From a checkpoint of a small mixture-of-experts model trained on Wikipedia.
Size: 13 layers, vocabulary 16384.
Experts: 256 experts in each of 9 layers, 32 SwiGLU neurons an expert, 8 picks a token, a softmax router, a shared expert of 256 neurons.
Training: a variant of SOAP for the experts, 296M tokens, 4621 steps.
Below are experts of layer 9 (counted from 0) of a mixture-of-experts language model. Rows are named router (the router's row for the expert) and show model dimensions 0-127. Each number is 50 + 10 x the weight over its row's rms, rounded and kept within 0 to 99.
After each expert's rows: "comes before" lists some tokens at least twice as common just after its tokens as in all text. This comes from a sample of Wikipedia text that the model never trained on. Tokens count by the router's weight.

# expert 121
router:68 40 59 33 51 69 39 41 69 58 53 53 62 60 61 44 53 58 46 51 36 57 44 63 64 31 39 64 46 54 37 66 59 60 29 61 65 46 47 57 54 52 43 58 56 59 49 64 34 52 66 72 36 53 47 30 50 57 37 48 48 50 53 53 61 58 52 58 49 37 54 46 37 60 40 61 39 46 46 48 51 60 50 56 55 35 58 50 52 46 53 44 57 34 67 35 59 45 39 35 45 40 55 36 59 35 55 61 41 43 56 68 58 45 56 53 37 52 35 36 51 45 40 49 52 57 33 54
comes before: "==\n", "==\n\n", " ==\n", " ==\n\n", "\n", "===\n"

# expert 106
router:48 40 48 46 38 62 57 54 39 62 46 53 58 45 56 34 33 40 55 37 50 65 45 55 36 44 52 32 41 37 56 57 58 50 43 51 60 54 47 55 66 39 35 37 64 34 50 61 50 47 49 56 77 33 50 65 41 62 54 52 44 42 35 45 48 48 69 52 29 58 47 48 38 38 35 52 38 44 53 60 44 56 70 42 41 35 55 35 61 50 63 48 66 51 35 43 60 51 59 46 40 49 60 45 44 39 60 37 46 57 37 48 53 54 66 63 45 36 56 33 58 45 35 48 37 55 64 44
comes before: " |", " of", " Cup", ":", " League", ";"

# expert 69
router:38 57 60 73 60 50 53 38 45 42 67 39 38 52 52 40 40 65 64 56 38 66 51 54 59 52 39 56 37 53 44 38 71 56 43 42 34 58 47 62 50 58 36 50 48 68 48 48 53 59 52 67 56 51 35 47 45 66 51 40 49 60 55 46 45 42 45 49 57 58 64 65 53 63 55 71 47 68 62 53 59 57 49 50 56 38 54 39 54 66 54 37 42 50 59 39 61 57 53 42 44 37 55 46 48 63 34 63 63 64 31 53 59 68 62 61 50 56 60 51 42 56 69 59 59 58 33 56
comes before: " ", " September", " January", " March", " February", " October"

# expert 120
router:64 55 39 62 41 60 43 38 47 42 56 57 58 53 41 48 55 41 60 29 48 65 48 55 45 39 61 49 31 58 32 46 46 50 42 41 47 45 45 43 65 53 54 39 63 44 52 34 56 63 58 61 36 59 52 61 54 36 55 63 43 46 56 44 37 45 64 48 59 63 60 65 29 62 36 47 28 37 64 54 37 47 57 49 61 44 55 52 31 43 59 39 70 37 53 60 53 38 34 74 51 55 41 36 46 45 37 62 45 52 48 39 56 55 71 39 55 43 53 44 43 39 54 56 58 49 46 63
comes before: " ", " −", " +", "|", " W", " —"

# expert 248
router:48 43 46 38 46 69 32 30 45 36 36 49 51 50 55 42 51 52 61 46 45 73 42 50 40 27 58 58 53 63 34 49 48 55 23 63 44 51 60 48 68 54 37 56 55 61 61 61 40 59 51 63 31 54 47 37 47 46 44 57 37 57 48 57 43 60 46 66 50 57 66 65 52 59 46 36 57 42 41 34 52 48 57 57 36 42 36 47 28 57 48 54 67 37 66 48 55 57 54 49 52 42 46 62 50 35 44 64 48 50 62 46 51 42 65 46 38 41 56 44 34 60 40 50 53 39 48 59
comes before: " |", " |\n", "|", "\n", " |\n\n", ";"

# expert 163
router:70 46 36 47 44 42 68 45 63 61 38 44 48 45 46 48 63 36 39 54 41 67 47 42 56 49 24 52 50 52 42 63 45 66 58 49 39 41 33 38 29 37 54 57 59 62 40 60 51 41 29 43 39 36 66 61 53 53 44 42 50 50 61 55 57 70 46 44 46 51 55 39 39 50 41 58 41 44 49 58 53 56 31 35 56 49 49 57 56 67 62 47 61 37 45 37 41 30 51 58 63 56 42 40 54 45 54 53 43 45 59 37 55 57 39 54 46 53 53 57 57 23 51 35 40 57 36 46
comes before: " are", " be", " have", " were", " is", " been"

# expert 29
router:49 42 60 70 62 53 42 41 45 54 49 68 52 63 31 59 40 42 61 24 47 60 59 42 39 41 44 61 53 53 54 37 61 49 49 47 47 62 63 29 63 55 52 27 41 59 49 65 52 71 61 57 44 62 52 54 44 39 60 58 41 61 49 36 37 52 67 38 48 61 49 21 57 49 43 60 49 53 47 45 49 65 48 56 57 35 46 43 52 46 64 47 51 45 51 42 54 52 62 63 68 58 31 53 29 46 52 61 52 60 41 66 51 56 50 49 41 38 55 49 56 55 44 58 61 45 58 59
comes before: " |", ";", ",", "–", " |\n", "."

# expert 245
router:77 45 48 37 53 51 39 37 63 48 64 35 53 52 63 38 43 40 59 50 67 30 52 59 64 64 67 60 56 65 56 63 49 47 58 44 47 31 63 59 46 66 72 46 37 38 50 36 60 55 58 63 53 57 42 47 54 63 42 48 58 70 46 49 72 49 47 52 45 61 49 52 42 56 35 33 40 55 42 40 40 41 41 40 53 49 33 62 48 49 47 53 64 62 37 55 67 39 31 57 56 50 39 49 54 52 62 53 53 53 39 56 56 44 55 53 49 41 48 55 55 63 39 55 53 56 36 60
comes before: " |", ":", "_{", "-", " ·", " MPC"

# expert 213
router:59 49 31 55 39 60 59 35 51 35 61 47 44 48 34 51 52 50 62 39 41 32 40 48 50 53 52 60 55 46 60 42 66 55 59 50 50 51 37 64 53 66 59 62 48 37 54 39 56 56 53 67 53 40 58 60 57 62 59 46 33 61 66 28 51 46 48 41 62 52 62 66 37 57 39 51 57 67 63 54 47 65 36 54 64 39 53 38 38 43 55 57 51 51 47 71 44 42 42 72 66 45 53 48 60 71 40 64 44 53 38 39 58 56 42 45 53 50 64 56 34 57 44 53 65 46 50 64
comes before: " ", "-", " •", " The", " Website", " Coordinates"

# expert 199
router:38 50 65 59 62 34 51 52 48 42 46 54 46 54 49 59 47 54 54 54 51 50 52 61 51 66 54 35 64 54 70 58 51 65 51 54 56 62 52 52 54 66 42 57 43 35 53 38 52 48 61 58 50 40 38 44 58 50 48 51 45 29 68 49 35 41 48 61 31 63 68 56 38 69 47 54 49 29 42 32 47 53 35 55 44 61 63 60 54 44 63 58 53 53 56 53 37 60 34 36 58 29 54 35 64 36 54 49 50 36 43 50 67 47 56 44 28 47 53 50 64 71 39 50 54 62 57 61
comes before: "-", "|", "-d", "-s", "-c", "-f"

# expert 89
router:60 54 43 59 46 36 63 39 48 64 45 47 44 59 50 52 60 45 25 46 57 41 54 49 48 43 53 45 51 35 45 34 25 52 44 30 62 42 33 45 34 60 59 35 65 45 59 38 60 53 56 50 51 53 62 57 53 55 52 45 55 46 48 44 65 45 44 42 41 35 35 56 39 57 35 56 58 61 68 51 53 50 33 55 59 59 52 59 46 65 56 37 53 32 51 56 33 36 45 70 56 60 58 39 42 32 34 49 64 59 65 45 45 51 51 44 65 45 45 56 58 54 57 61 73 52 53 38
comes before: " the", " a", " an", " and", " two", " which"

# expert 13
router:49 62 40 71 64 44 62 36 52 54 42 43 57 60 50 49 66 53 34 46 49 55 52 30 57 34 58 38 58 38 46 41 32 47 52 49 45 57 54 36 30 61 45 46 62 72 35 45 44 32 39 63 61 41 49 57 41 66 44 46 55 40 57 58 49 46 54 46 68 45 38 50 43 36 55 67 45 63 69 44 32 40 62 50 65 47 55 58 60 59 41 59 59 36 44 36 42 40 48 64 48 32 40 52 53 41 45 34 52 52 54 40 43 37 40 37 51 56 62 55 41 55 57 45 43 36 54 46
comes before: " the", " a", " to", " \"", " other", " more"

# expert 96
router:56 34 66 38 45 46 52 58 48 58 56 40 41 40 68 48 56 57 64 59 54 52 66 55 38 61 43 63 66 51 34 56 59 32 53 33 49 56 56 62 31 45 41 49 53 46 39 53 48 64 54 47 34 48 46 36 64 52 40 55 44 41 55 37 34 37 63 36 67 49 57 65 67 48 51 41 64 44 39 42 57 41 47 53 54 61 39 47 46 77 50 53 38 62 50 44 50 63 41 36 39 35 45 44 50 53 34 62 52 38 43 50 40 54 41 58 51 48 53 67 44 63 48 61 40 58 28 45
comes before: "199", "201", "200", "198", "born", "193"

# expert 131
router:43 55 39 59 44 57 61 69 45 41 51 64 66 62 38 41 43 64 66 50 53 69 67 40 51 45 38 56 37 54 33 42 57 40 40 62 59 57 46 39 67 46 58 42 65 54 56 56 38 71 64 59 52 48 64 53 60 47 58 60 39 54 44 60 30 41 59 49 48 58 59 57 45 53 37 61 37 58 63 53 48 41 57 56 60 43 54 43 52 39 48 35 64 35 50 62 55 68 44 58 66 60 34 38 31 57 51 57 46 46 65 51 64 55 62 49 59 38 57 56 44 34 57 54 45 44 45 38
comes before: " ", " W", " L", "–", " —", " A"

# expert 93
router:52 51 63 44 45 38 59 55 50 62 38 50 68 53 67 56 51 72 32 50 38 62 56 57 46 46 37 49 58 51 41 46 57 50 66 52 27 51 57 32 66 64 34 42 53 59 48 63 59 45 43 52 36 34 48 44 29 47 65 55 48 49 43 50 51 42 54 60 41 55 39 35 40 55 52 65 70 35 62 49 57 41 61 58 42 47 55 48 49 39 45 41 50 45 53 29 38 44 65 60 67 54 40 37 54 35 54 64 63 50 50 59 58 55 44 62 65 58 50 51 57 58 61 35 36 47 34 48
comes before: " of", ",", ".", " in", " later", ".\n\n"

# expert 204
router:61 63 52 49 43 37 51 49 45 51 50 67 58 47 48 52 46 62 64 68 42 58 54 62 53 47 61 46 25 68 53 53 53 61 27 44 57 50 31 48 65 53 60 47 69 38 68 41 66 57 54 58 55 43 66 44 56 59 56 59 44 58 42 58 46 40 65 49 51 68 61 42 56 58 45 66 54 28 53 53 54 49 56 58 38 45 53 37 60 31 50 43 45 54 35 53 59 70 70 46 48 55 51 66 45 50 58 67 48 44 53 35 42 61 52 46 34 58 45 37 51 46 33 61 39 57 57 47
comes before: " |", ";", " Force", ")", " Racing", "R"

# expert 179
router:46 54 58 73 60 59 57 56 35 40 66 59 53 47 56 55 43 48 65 53 32 60 47 46 32 46 53 47 50 57 62 63 65 39 58 62 57 50 60 58 53 61 52 47 45 58 39 59 62 63 55 61 53 45 49 48 61 55 60 47 30 55 49 67 45 63 60 47 52 65 47 39 47 46 61 70 56 51 43 42 65 42 52 41 32 37 57 52 60 35 52 58 46 45 42 65 50 66 42 67 58 66 40 60 33 46 58 66 45 42 40 40 46 34 47 42 35 32 47 49 54 52 32 70 53 40 59 64
comes before: " |", ")", "N", "L", "T", "O"

# expert 58
router:56 40 41 43 47 52 34 43 46 51 50 52 64 58 48 54 51 72 61 55 74 77 46 53 53 36 42 56 56 56 47 56 44 47 41 61 52 50 40 54 72 36 63 58 69 59 46 49 51 50 49 45 46 50 41 48 28 59 57 59 53 26 64 36 58 31 57 52 37 52 38 45 43 37 65 58 60 54 48 55 43 51 68 53 51 48 55 63 41 51 45 44 30 57 35 34 44 39 40 41 70 64 58 41 56 58 54 51 43 53 59 55 62 53 41 62 34 54 33 53 64 42 42 57 56 45 49 62
comes before: " of", ",", " to", " in", ".", " that"

# expert 190
router:43 57 61 61 43 56 32 45 39 46 30 48 58 56 34 50 38 60 59 49 51 65 46 39 59 58 53 52 52 54 55 68 68 51 39 49 49 57 53 41 59 32 48 39 60 49 68 47 44 40 61 31 66 50 51 50 52 64 35 65 48 45 39 54 43 54 53 55 58 47 58 48 67 62 30 60 63 41 43 63 51 56 68 63 44 39 61 40 55 50 57 47 55 34 45 64 54 53 59 29 53 65 48 50 45 41 59 53 50 34 52 46 51 52 61 68 40 59 62 38 31 44 29 56 36 36 40 46
comes before: " |", ",", "\n", " City", " (", "'s"

# expert 177
router:54 54 68 37 33 37 28 43 44 42 54 48 54 58 41 63 45 63 56 55 38 71 44 65 60 47 67 59 59 65 34 64 51 40 38 46 45 62 49 53 61 36 36 44 56 57 54 41 56 41 55 65 52 57 48 42 49 48 62 54 57 44 43 65 33 45 54 60 43 54 55 53 43 43 53 55 57 55 44 66 46 53 45 56 69 51 63 61 38 33 42 63 44 53 54 56 44 64 34 51 59 58 31 48 60 41 46 57 37 32 46 40 61 52 41 42 39 48 44 42 31 61 35 71 44 51 63 51
comes before: "201", " |\n", "200", "199", "u", "202"

# expert 56
router:49 43 53 43 49 42 52 54 60 47 61 44 62 36 64 44 41 42 49 58 46 43 44 66 47 64 62 61 63 58 62 69 66 62 37 53 64 33 43 42 37 60 63 39 43 50 33 46 34 71 49 70 39 56 35 31 53 62 42 41 44 68 45 49 65 47 47 63 49 62 60 49 33 59 44 48 45 55 51 50 60 40 42 42 52 40 47 50 44 42 37 48 31 39 44 57 50 39 42 54 44 51 62 39 67 53 42 58 42 65 38 54 47 60 71 64 46 53 51 47 52 36 35 43 47 60 38 50
comes before: ":", "\n", "-", "==\n", " information", "==\n\n"

# expert 209
router:52 56 30 40 43 69 59 56 31 46 56 40 47 57 45 49 39 64 58 40 53 38 47 55 62 46 58 46 46 38 25 44 36 41 55 60 56 48 30 49 59 52 66 37 53 41 48 52 50 41 65 60 51 58 57 60 61 28 48 41 41 67 51 26 49 53 54 48 46 63 59 62 42 52 44 54 41 52 67 53 41 47 57 49 67 37 38 46 32 54 36 48 49 39 54 56 67 56 55 60 53 55 34 62 35 65 35 59 45 52 51 56 58 47 68 50 56 46 55 37 39 46 60 46 40 26 47 52
comes before: " ", " +", " −", " —", " Labour", " Liberal"

# expert 95
router:50 64 43 31 45 48 36 53 60 48 51 54 61 29 52 57 63 41 53 46 46 43 49 48 44 33 43 43 44 51 54 31 47 47 43 45 68 58 50 61 64 53 54 36 60 42 36 42 55 50 60 49 36 63 46 46 64 39 29 60 49 54 31 49 37 45 64 61 54 63 50 65 38 55 46 33 37 35 47 51 46 29 57 53 56 39 45 49 55 51 54 50 71 53 49 63 55 59 48 65 60 42 56 42 31 41 30 61 43 68 56 28 43 37 59 51 41 58 40 62 55 56 55 64 50 53 37 43
comes before: " ", "0", "–", ";", " —", " /"

# expert 154
router:50 35 36 38 63 41 41 55 51 41 52 72 56 52 50 54 45 52 64 54 54 62 59 55 41 54 44 32 45 58 39 36 50 42 50 40 58 53 52 31 61 37 36 33 39 50 43 62 54 55 60 59 65 56 71 64 50 55 47 53 44 38 34 37 39 44 50 34 52 62 63 48 49 68 41 49 61 58 56 57 55 53 68 62 51 60 23 51 45 46 61 31 64 38 51 57 48 67 42 38 57 58 55 63 35 51 48 50 51 64 58 36 52 37 46 62 42 50 57 42 35 61 35 49 52 60 48 36
comes before: "0", "1", "2", "3", "4", "6"

# expert 218
router:38 42 53 53 49 47 42 65 56 64 30 61 63 51 63 60 57 64 32 43 56 73 57 56 34 54 36 58 63 52 51 45 42 42 48 54 46 53 49 46 65 52 43 45 37 52 51 64 44 42 52 53 53 50 60 63 28 48 66 39 47 51 36 54 52 54 63 50 44 61 47 34 43 52 46 45 60 40 47 48 45 29 76 57 41 49 51 52 64 49 68 36 36 63 37 38 42 50 66 43 60 42 55 46 55 42 55 67 52 75 44 48 51 51 59 67 54 40 49 54 71 53 61 36 40 44 49 40
comes before: " of", " in", ".", ",", " for", ".\n\n"

# expert 156
router:52 62 64 38 34 37 32 45 41 42 51 51 53 60 42 70 50 64 59 48 37 75 38 63 48 48 62 56 63 64 39 67 45 38 32 54 39 63 62 51 55 32 41 39 60 56 53 41 60 39 53 64 54 60 43 48 56 50 56 58 58 44 45 70 39 45 55 53 41 53 50 56 44 48 53 58 58 49 38 64 52 56 48 61 66 49 68 51 35 31 46 61 46 55 49 56 44 59 35 52 51 58 32 46 57 38 46 58 37 31 43 38 56 50 44 45 41 44 39 48 32 60 40 68 45 57 64 52
comes before: "201", "200", " the", " He", " —", "202"

# expert 85
router:47 58 50 48 51 36 71 41 52 63 63 60 55 56 52 52 53 51 61 61 48 45 52 45 68 56 60 63 37 62 46 53 53 57 52 54 49 61 45 63 37 45 48 52 52 35 63 41 44 65 57 56 52 31 53 46 49 45 33 36 40 56 66 60 37 62 57 53 42 44 65 66 39 36 34 51 54 26 40 56 68 41 40 64 52 49 48 61 34 57 43 44 55 40 63 71 63 54 37 48 50 39 64 32 56 35 35 66 50 43 52 43 63 34 48 46 44 59 36 31 45 50 45 46 42 54 49 47
comes before: "-", "|", "==", "The", "===", "In"

# expert 116
router:68 45 28 65 70 37 42 46 55 43 63 57 54 43 72 47 48 56 48 42 46 34 57 47 31 37 53 42 52 51 46 49 53 44 50 66 41 54 47 67 36 51 51 35 49 44 38 58 57 64 54 33 36 51 61 38 49 43 54 44 59 41 52 38 51 39 51 37 61 54 56 59 64 51 59 53 68 59 33 65 53 49 49 55 43 58 32 43 34 41 55 55 53 51 53 71 58 47 51 46 67 48 38 57 52 55 45 56 56 61 41 53 51 55 28 66 55 47 57 49 34 67 47 55 70 56 40 30
comes before: "9", "0", "8", "6", "5", "7"

# expert 57
router:68 34 46 40 39 39 57 40 61 48 44 64 44 68 60 58 45 52 61 47 49 49 43 52 52 40 62 68 47 49 63 40 36 60 44 62 41 48 42 66 58 37 43 56 53 31 42 62 68 42 34 59 45 41 52 44 50 47 61 42 65 63 41 58 42 38 42 52 34 51 58 58 58 66 59 35 46 63 45 61 50 51 28 36 51 63 49 39 61 54 56 47 62 50 50 57 63 58 50 35 33 45 47 66 60 46 61 43 58 30 59 53 45 46 31 42 37 52 40 47 33 53 56 35 50 61 59 59
comes before: "\n", " (", "us", "is", "i", "a"

# expert 70
router:48 38 60 45 61 45 47 40 60 41 60 43 37 38 48 64 45 37 51 39 45 56 32 60 39 48 61 57 52 43 49 55 63 64 39 66 51 59 62 69 41 38 40 51 37 44 43 50 62 50 58 43 49 53 38 51 57 36 45 46 38 35 34 40 43 40 51 33 58 54 50 60 35 43 31 48 38 40 43 45 53 60 61 54 45 62 31 40 40 46 57 37 47 47 39 37 60 65 55 62 49 59 41 64 54 45 67 56 61 72 65 61 47 35 32 63 51 59 61 42 34 61 58 52 45 54 34 48
comes before: "0", "1", "2", "3", "5", "9"

# expert 150
router:50 45 55 29 44 64 52 52 37 40 46 32 35 53 44 50 44 41 63 65 42 38 56 33 37 52 44 59 51 55 56 34 52 39 60 44 40 56 48 51 64 59 50 69 65 62 72 66 49 39 39 42 49 60 50 37 50 54 59 44 57 55 56 57 56 64 42 57 48 45 57 35 65 38 57 46 47 51 37 44 44 60 31 58 28 58 38 45 46 67 38 53 58 41 50 43 60 54 44 41 44 53 63 44 44 45 60 54 66 38 44 58 32 57 34 43 53 71 50 57 39 36 72 55 53 53 42 43
comes before: ",", " (", " |", "\n", "'s", " –"

# expert 166
router:68 31 36 39 49 44 63 43 53 67 43 55 33 63 55 59 43 53 29 39 63 45 51 47 47 56 54 48 54 48 54 54 21 61 55 49 60 38 49 60 34 37 56 42 41 49 63 42 60 54 65 61 60 55 46 53 43 49 42 47 69 43 54 48 60 63 37 55 38 35 44 62 55 56 39 37 56 57 63 49 37 56 31 42 66 54 49 47 53 56 55 52 72 55 47 54 53 44 39 53 32 47 55 66 64 44 37 33 52 46 45 46 57 47 39 39 37 37 38 38 47 54 62 56 61 35 33 46
comes before: " the", " a", " an", " species", " its", " this"

# expert 194
router:62 50 47 43 46 55 41 33 60 43 62 52 45 67 40 61 48 66 36 44 67 68 45 54 59 49 42 47 40 60 49 58 33 46 49 47 64 64 61 65 50 35 58 49 68 59 44 50 39 46 60 52 45 67 37 48 40 60 49 56 53 52 56 53 35 50 44 57 48 44 60 58 30 32 33 49 63 50 58 46 70 56 43 50 46 53 62 60 45 66 35 37 61 38 49 47 58 43 32 47 50 61 38 44 54 48 41 62 53 30 53 49 59 67 37 36 59 50 42 30 45 50 49 73 58 42 44 60
comes before: " the", " a", " that", " it", " by", " \""

# expert 240
router:41 64 47 35 56 48 48 52 54 41 62 57 53 51 35 43 38 30 57 42 62 52 32 42 41 46 54 51 35 58 35 40 57 45 57 41 67 30 32 32 55 51 48 53 59 43 50 54 47 61 67 63 48 52 40 58 55 48 36 65 39 46 50 36 52 44 62 64 39 66 58 54 40 50 41 50 43 54 71 69 58 68 47 53 63 52 55 44 47 63 62 33 54 27 59 40 44 44 41 69 48 57 47 47 41 48 47 55 43 50 38 39 70 40 56 59 49 64 54 42 58 43 42 61 47 35 65 48
comes before: " |", " ", "1", "2", "0", "|"

# expert 234
router:37 51 62 43 58 45 38 39 70 39 50 58 61 67 65 52 37 70 51 63 58 58 51 60 43 46 52 48 50 64 41 61 52 72 57 36 30 54 56 48 63 41 37 47 51 54 47 36 47 58 56 43 54 57 35 49 46 47 50 62 51 47 54 64 49 46 39 68 45 53 52 59 40 55 37 60 60 61 56 58 50 57 55 52 63 60 64 28 46 65 46 49 73 54 40 57 61 60 46 49 40 60 47 32 59 56 30 48 54 33 48 53 61 61 54 58 41 34 36 40 37 65 51 69 47 58 62 54
comes before: " ", "th", " the", " century", " September", " October"

# expert 125
router:65 44 59 38 59 33 38 47 53 63 45 53 51 34 54 56 37 42 47 67 62 31 37 53 50 53 54 63 62 70 62 54 54 51 45 36 71 37 52 41 42 43 63 55 57 56 52 46 53 60 40 68 41 51 26 37 65 53 37 43 55 55 38 46 51 33 60 53 50 35 48 60 46 50 34 51 40 30 49 64 43 52 45 31 62 50 52 61 50 37 43 46 63 50 52 45 56 47 51 46 51 46 61 34 59 51 40 40 54 47 53 64 59 67 66 60 74 58 39 48 62 42 37 50 50 53 39 55
comes before: ":", " name", " office", "|", " also", " is"

# expert 165
router:34 39 51 64 37 61 46 46 58 28 56 56 56 41 44 52 37 43 60 63 64 45 45 65 47 57 29 56 52 52 56 51 57 56 49 62 53 34 63 42 59 40 42 70 64 37 65 45 59 43 59 46 50 46 40 54 30 42 64 58 52 56 59 62 48 62 24 57 63 33 50 41 55 52 66 38 57 38 43 42 58 46 35 37 27 44 55 50 48 52 55 55 71 34 42 63 39 53 44 47 49 67 52 45 48 45 57 32 60 41 59 41 51 57 42 51 48 45 39 44 44 64 45 46 52 50 49 66
comes before: ",", " (", "\n", "q", "'s", " K"

# expert 185
router:57 30 56 30 67 62 63 36 62 39 61 52 46 42 44 49 56 62 55 34 43 52 49 48 31 48 58 50 62 54 48 55 48 60 56 49 49 68 61 69 38 40 46 44 45 54 40 62 54 44 56 50 37 60 45 56 42 40 37 52 46 64 58 27 47 47 41 60 53 45 60 68 72 50 55 53 46 58 50 51 53 61 46 58 67 49 50 48 55 62 47 43 37 40 60 63 56 59 42 42 51 57 48 30 55 66 47 58 70 31 61 54 48 52 47 34 52 50 61 69 52 62 30 69 49 57 41 48
comes before: "200", "201", "199", "198", "197", "202"

# expert 31
router:41 39 39 55 42 46 57 56 28 54 40 57 35 63 43 41 53 67 43 35 64 60 53 45 58 47 35 49 44 48 45 44 43 46 34 56 67 65 30 45 46 67 52 49 62 36 55 62 58 62 61 50 51 49 51 51 36 53 40 39 51 38 45 61 49 57 55 41 37 64 41 70 49 37 52 38 68 55 67 56 58 59 48 49 60 42 47 39 54 54 38 37 44 56 43 43 47 34 35 48 65 69 59 64 35 35 37 52 49 67 56 33 43 66 63 55 42 57 50 36 54 39 54 46 45 49 46 57
comes before: " the", " a", " his", " he", " an", " their"

# expert 97
router:51 42 54 43 54 61 56 61 37 43 46 35 29 59 44 40 52 49 55 59 52 36 41 50 47 33 56 66 70 64 57 70 31 53 51 29 61 74 41 51 36 44 67 59 40 56 46 70 52 42 49 57 34 52 38 50 52 48 55 45 46 46 42 44 65 47 43 64 57 36 48 64 58 33 61 42 48 40 60 46 44 49 63 69 58 52 56 48 46 49 51 54 54 62 38 62 47 69 43 39 40 63 56 50 35 46 48 49 52 46 58 46 45 37 42 43 62 37 57 61 51 59 46 70 59 65 56 45
comes before: " the", " University", " a", " his", " American", " New"

# expert 212
router:55 50 52 36 39 39 52 47 50 71 41 44 63 49 52 46 65 63 24 59 58 63 53 33 44 45 48 53 43 42 57 51 38 64 57 51 53 43 55 51 55 53 66 50 55 59 57 38 44 35 42 57 41 32 60 60 53 56 47 40 63 42 50 35 57 50 47 53 45 41 35 29 54 50 51 73 52 40 48 58 58 57 54 58 36 37 52 73 64 49 69 52 48 28 37 53 36 59 49 60 62 51 44 33 60 43 56 59 72 51 48 50 53 50 31 44 44 42 59 59 70 64 45 54 51 42 57 37
comes before: ",", " and", ".", " of", " in", ".\n\n"

# expert 191
router:36 28 50 56 42 58 36 50 37 54 40 71 53 44 47 54 47 52 67 48 38 60 37 60 39 43 47 63 53 36 68 44 53 46 29 56 36 46 46 46 71 54 45 40 58 39 55 74 63 54 51 43 64 53 66 52 59 55 47 48 50 64 52 44 41 55 53 49 40 56 68 45 57 55 43 39 44 41 37 59 53 48 50 57 58 31 33 40 54 51 46 44 52 40 46 77 57 47 47 37 40 60 58 55 37 47 57 49 36 50 53 29 47 53 62 65 28 42 53 43 50 45 43 56 28 49 39 43
comes before: "\n", " |", " /", " (", " ", "\n\n"

# expert 183
router:54 48 57 42 51 39 38 47 62 50 66 44 38 43 55 34 37 47 53 51 45 64 62 57 66 55 51 46 41 62 40 44 44 51 49 34 47 52 39 40 48 45 45 51 42 61 41 55 49 57 64 41 50 49 67 52 62 47 52 60 49 54 61 38 50 42 60 40 61 53 67 55 61 51 69 51 35 58 40 60 50 59 65 63 40 63 34 42 49 61 48 40 42 41 46 47 54 38 32 39 56 34 62 54 37 51 36 44 77 75 53 31 59 35 46 66 36 38 48 57 46 59 35 44 67 56 64 43
comes before: "201", "200", "1", "202", "199", "2"

# expert 220
router:46 50 60 37 41 48 36 45 61 52 49 31 59 65 50 54 46 54 58 48 59 66 44 66 60 36 54 43 58 57 37 61 57 52 40 40 44 42 48 54 66 37 64 53 65 50 63 36 47 37 44 65 57 50 47 31 59 48 65 53 60 43 61 51 50 45 46 48 42 45 60 61 40 54 47 72 43 45 58 72 34 55 56 67 42 53 54 54 34 48 51 35 48 39 56 57 50 51 56 47 56 38 45 38 69 37 38 49 42 36 56 73 58 47 55 66 52 50 33 46 49 65 41 71 64 55 62 61
comes before: " of", " ", "′", " in", " images", "″N"

# expert 130
router:66 63 61 49 49 58 38 38 40 49 44 49 55 51 45 35 47 39 61 38 53 71 56 51 43 44 57 36 51 60 42 63 54 40 48 42 67 41 39 35 64 61 53 48 47 34 62 50 44 59 48 47 67 54 70 40 47 64 43 46 40 54 42 38 52 46 66 44 38 56 47 52 36 57 32 44 36 43 65 45 44 35 69 57 41 39 48 44 60 30 42 48 72 58 40 35 55 58 55 56 55 55 51 60 42 25 50 54 50 64 35 42 65 50 69 50 49 56 55 43 59 42 45 59 37 56 38 58
comes before: " |", " |\n", ";", " Team", " Cup", " Racing"

# expert 68
router:40 51 63 70 47 53 52 42 57 47 53 60 31 59 43 44 33 62 57 39 43 52 42 46 49 45 44 51 46 56 45 51 66 61 57 45 37 49 45 45 46 55 39 34 43 71 55 30 58 54 69 61 60 51 45 65 43 72 50 45 40 61 53 63 48 36 41 53 35 62 57 54 61 58 43 69 40 64 61 46 62 54 36 49 72 32 54 34 59 62 45 38 52 36 43 35 44 53 59 52 55 54 50 60 38 54 28 63 56 60 37 51 63 64 65 55 51 54 52 43 49 51 61 66 51 51 52 49
comes before: " ", " September", " October", " November", " April", " July"

# expert 242
router:55 59 62 49 52 50 60 40 65 57 64 51 62 35 47 52 39 35 62 33 51 49 43 45 58 36 54 54 49 65 42 45 46 52 50 65 72 59 56 38 45 59 58 61 68 38 60 55 54 62 61 61 43 38 40 60 54 42 30 37 34 53 56 38 38 60 61 46 55 35 46 65 37 51 41 33 45 35 59 34 67 52 50 39 44 42 54 66 38 46 56 45 47 58 57 41 48 40 37 61 58 33 39 45 33 54 51 63 58 61 34 46 64 51 56 36 51 66 40 42 55 48 54 41 40 47 47 58
comes before: "|", "-", "==", "===", "|---|---|---|---|---|\n", "|---|---|---|---|---|---|\n"